Weights of a small mixture-of-experts language model, trained from scratch on English Wikipedia: width 256, 1 pick a token.
Below are experts of layer 2 (counted from 0) of a mixture-of-experts language model. Rows are named gate (a neuron's input weights, with its number), up (a neuron's input weights, with its number) and show model dimensions 0-255. Each number is 128 + 24 x the weight over its row's rms, rounded and kept within 0 to 255. Numbers have three digits each.
Before each expert's rows: a language model's description of what the expert responds to. This comes from a sample of Wikipedia text that the model never trained on.

# expert 15
It responds to: Infobox field labels. Field names at line starts in infoboxes and taxoboxes, such as Born, Died, Full name, Coordinates, Genus, Family, plus table separators.
gate1:099119121096120125135133138121108116118128126165093120141103133198117103163139124133111084137135148116137140154140129128169159132108165185115123112146140144146122143105144138101144102146135150140100112121135113124088159101152105125141129163187125155146125151159154084127139114147114107145136162104128139160120157090120086135165151145139073131101135132119130162127138101115091154135154098144107156110125197154121124143154145146087131089125067089165134093082127110083112074156148148127141143119139121092063109170138118110109128114139137120109071114144122141133121101140141182125107125129111147175152185136145126112117132109135086109155141101137137112109127118144163143124125131165132148113115172085167097115107134112117112133132184097131112128123104101099094100142121107
up1:167145126153133125120119115113167126141114134109150141124143136059122157093114130114146185097131118123120111105136139125077101134138100060141126141132117117117115117152117125171118148110088095122156159124142115118175103142100141138120137117080120122107125091098107146124109151103140164116129087140135118079116091156139151126117113097118155132151117101112120089148125155174169100111125157090159094135115084100143130114096110088154131167141180164085127162154116134156145193101110111145118091133111144136177140086118142129132127133110125134144156140134140130134156154121121069124132143149158109086122071113105127141135128141109163148131109175112147154136128148104088134128121149080123097135127089169110146152152143132151161121133081164126135143143129157150173157114109139

# expert 1
It responds to: Verb-phrase continuations. Verbs, participles and objects after auxiliaries like was, been, to, and word-middle pieces, such as been, played, kn-ock-ed, him.
gate1:100150156166091168142159118128174154135135151110107160148139165157151107118131118140136157110106127138129098144095099161131127127117140147091153134079124108072089142136096164095118118146152129115140130141180107142116105109092145128131132094106119152195122155111186118152147119147148126104102120144171095121102175082149115106109095140130096129103108160157121117125114143142139132165145157085096124150159116139140181119115164055098149129160152103143162131146125155115094143133131178132110111100138111137151076156135104110150171137102112120135124152131131121141138128141108180120113128177147125121119132123128113149125102113180085137112139121092168096098126136161137148125090127125113145120130141109118123108113125091139102127107161138087154135157139132107135081112112163
up1:184099126150102093113094123117109121127117099158151134125115104101131136113145117125124099167158137106090148133154144091129101144139102069166101117130141156194140112107128125138122130094112107146143071154110147148179114110150146154145141140144118120074144095118081134122134140116100108160195137124087134129172119168098137138146153122143143155139141100123159105143101114128072153078119134132128125140093136077110103100136123179146117153144115165090113118136132086130174109109150111096107166139106106094127171127096160169124131125139141140104108142164130129073149090124150072137137141077119128116126117125119138140100135124115129112137086124133112129113157113085104110124166121117116121118119093131130161150130116147126190108140126152128100081133133115153122119136133097

# expert 4
It responds to: Table separators and scores. Hyphens, dashes, pipes, slashes and digits in wiki table rows, score lines and statistics, such as 1–0, |---|, 2 / 33.
gate1:062145110179128147122144125152117136108134145149148154117130140128112082147162131136100137131131130100127109121118086079116132087163129114123140146098098153104123139139158169159106146147101150083115093114104064154123109127132084129159146134112125165125127178128125141114133124110148108108159130100146110082130139139116121139110150146140112108122181127135132144118161120139116131193124100115128104172082120154131164109143100085122131126081143123119079163117126140114128124133119168177077124138113117114189110126126133161124098160127120139115139118104118122116113124147143110109161100162090106133123098134153094152110104122152109102146127137097173070085116105128115159144089108143137145157125083124114122169126133110155152094205110096138148144130129139104179124121142134
up1:060152108188154123113157114165145162142141122143138173088120150105108103141154147138092160117155139118098123099123117117107115099166102128126105141106111132105129130152162173149102133143110143111098105133095109141102103115145072125137151173126144163117117167140095149117140141128168065091152098103156129102140137113105104117118159124131088095122172150108125140114142139136106138182159143127130120151102141102180183136129103091106127137118162136136076153151142134113137143126140151146089140140100107107184136138153135164123109169112114136092160123093125117108086102119133115131149095165081133117133091142146109156165116118130120083134132143080129122108132099115131159144089110146135141158129101160111118167139099127146173096154117121136132132110109118115163100117146136

# expert 10
It responds to: Mid-word stem pieces. Middle syllables of longer Latinate words after a prefix, such as acc-ust-omed, compl-et-ion, renown, devotion.
gate1:130127154135121165154163126105141155141125115114167131100099143156132124136148115075137175146088136110142163173152125074161134120156147121189165120196119131153157159107088100166092111119129150167164103123114139134166113149120145118126090134086169141106080145130142137169136123166108104159140113120148140150087132125086116133059129156140151102123129162149148120132133109129159120140102131128162149131148109139139107146135135119101164100129144154150098154138095122114092105123095161170135040107137125121123155137120142141119118084166108125154134098157118126137155135132172116125106106102128096182130116135167167137105131097147098142117141129146115121155147125106113106123118112140137164135118128112105115185136140158145150162132135108127107104152154142101144136132128098
up1:129132096134121116118121118138126097119124156124136123118140130082150131111133136125125073125170131141111122101122148157085133119112114129075120150082171094128111124144147181097162141116107114100124153129126102105084121110153137119153173119169086119149178104138101094110146125101138117111102122126117142134141106127190131125170126097106134172144163108096112097118121135126095124100137130116064094101119164152141128093136140133148087134131111110126122138106125127127121137115141114066115201155117133136088077122152120080145147130098167127131133156113154148123115087124079126146163151154144173097140164110078139128126092157112140125163101114111125158104075103146147148125123151106105101112149106127123145113126119083116094090139135134164142130113081144157101120124159162

# expert 12
It responds to: Capitalized name starts. Starting pieces of proper names and taxonomic or German terms, such as Bi, Her, Bu, Butler, macrophylla, especially in species lists.
gate1:121153104144127125147153141137149125131131134144093138105099142123129117152107126146113144158134133118193123117075105141113130141148144129141124088113108114133130130138104175140122116115142096101139135104083134099169120146137142153127123167133099172134129117144099171133115124110112146117150142150134140084112098101140142120180106126141134081154073155138117148103115109121145135097124086160145106147117121096090160153100117107077159108127156114147123078123107132124131155098107125096097108115144169131142174128084134075107120156108127102173134131161122144117118104118151112121125111130139115112106104133152124173093107153147154105187140123148114161129116107098077158143132148160140172088096097178176082150186121164126130151176088132112129154142130138138079142114149106
up1:136087159108120141101096147115124125137115128149142115146128113151115128133158124095135136083140127143087130164160144107139118133129142141133140174148134140115139129112115097095122143136106166143123137166151122154096121155101117111132140113142147122148098135102150076121132143147141075144112102111115122145146153141101106141081156128130112149117147094127139123142155132142097129151116164104122179110139147163177095094177175140142104141134101130132108187141142133114123090165132127161132139162088096105118116141154116154149095113135133146099119123091147135163131184131087133151121136113105148154128152087106130062168148115114100143079115148100141115114162133169181093115122119117133084168168179094091170125084132096106122105080137158153134112106128121131179154142115156

# expert 3
It responds to: Word-initial prefixes. First pieces of words after quotes, brackets or hyphens, especially prefixes like inter, non, self, ter, pro, as in non-profit, anti-terrorist.
gate1:140098142117132118152162121139101098149110128130150152086116174143114130150093064122165112080166141131135150136142122143080130129135124129085162119174135128130133149117100095131108138138143124107135149097067157125112147102149145143159137153127118157130115133128128141102143092146120141156128147073141133161126117149153143160103128127142067156172139108083100144150115159160088112130106136126123110114121145161143132138141133143063125143131106116127156110136143105114139103115094127098107138070118137104119113170157125072186147107156104107140126138126128117134135156077091123137115180112131105095112129104164158107147103121095138137116129107084128120135110167103171115101109175110140092077161163132087098117126109124129125090106113125116152139144100123133122088082161148
up1:111147129146115125103106121120163146120129126135111105169140106114142140110141192121095150164097116105114093126131141139167135145127142140145109139073129133108124110144139169130147119126124161138118119143183086118139112144118111116113101095134125107113151113113125108147125159131139133121141128187111116114126136108085108101160130129102175086108126132167155125087127110091176147100158125103154135136140103082121111126116142133188136094118146125122091143123102162132123157142138127157147110169142129153133142098118119166053094183111146151108113126143129149118121101167167135110129073134121141160135112148083089154096138143141123104130132156171109124115150073147088142171144081146102157191108080103154176112139140119155130140144141134124109133114150108148125155175106101

# expert 5
It responds to: Sentence and cell ends. Sentence-ending periods, semicolons, question and exclamation marks, plus table pipes and infobox bullets that close a clause or cell.
gate1:135142050132108123097110138098108097134098089101075157121122137123100144146135145123104116149124116108122133133132148165098124137149045160116151110126080089102117094119101146101109134130143126102166141135129106125117133181147127135132060180079168097161138119132145090099171109135129089116123113150118153145141127123139130133138081124117123125106131129056163148133127106111139138157134114109101139164107126106142137139094136155096112145068113170159097123135128137147138122142156119118108119145116144143104101112149176145129092135099103082168125142105109146075107131140118109154149127109135108149153134160135126115099120123144126116110148131078193154115141153127123078126116117107083118136163146126147137145138098137107117095142113123116132162158097133155145143135157146
up1:119133047134126120096121144099104109146105110093098138109141164128074154148144134135116115138137096126112112115112162193113095132152062149120155114106087112080115098117118152099106151131150119103157136139107124110118119175164146126117077160082169099165134113132147116131166136129126080115106110134139159148119139121142140133131105139121118118106127133090161125132134125130109148136144123132121130146107120110147122128100125160093083157096090153176100127151140149136136142138156131099122121154135137140109092103139169166109100137097096089155123146115117140077107152139132122157160123110142104172154144157133144129112138128161155109098148134100195141112152182112124106116111114100087131155131157133145111136116096151111130112133077122121127198153100096142140131128173130

# expert 0
It responds to: Coordinates, numbers, place names. Digits in coordinates, route numbers, dates and census figures, plus place words in geography text, such as 000, ′, Creek, east.
gate1:138127152129135155125124104142139096148136152147137100126107112115147171129123167088115139118118109144119117095123124150173098113141171128129130122117164117100117142095125178118130160109146156160120154134133167098062130140140093119109141115117078126165122138152116123137158118116102123123101084093135127140080113119103104145115157084075132156100110134167134151122112139160146136173128114086114112145134133165113099154111128089136164163118115144131104113081131120129079113106134132133133058127082150098108124151107119074158085148140137136128166133133117112184118112138134121152117136129141136158159126100136121128129138140154164218114136093094167149146099145122114104131133091141138133119072141131112090140140160132128150134113116155138150066112147112094123171156112116
up1:135129105108132120145131150115117146107117108113107160129149153148110088130142091160140110130139161106131138147119142105093148133104099115118131150149100132158141110148141071141122106154121099087134105131118092156196126115117135147140128149146168149093131103111141123136110119141167116119150169172131129116162157134128140122137117177169108108140139113071094111143138098081088130075142127167131144116123124094163179104149123167122103097130151102119142133167142137125164142149122119100121186140161106149150124098151143174119164118118122124130088119131127138075126163121129125111128124109105119079119128147116111126101126118112083043127123166165084108111160106140136140126132164123137119141193103136151165119110106127148123136132141121123108193140125140181144090106164144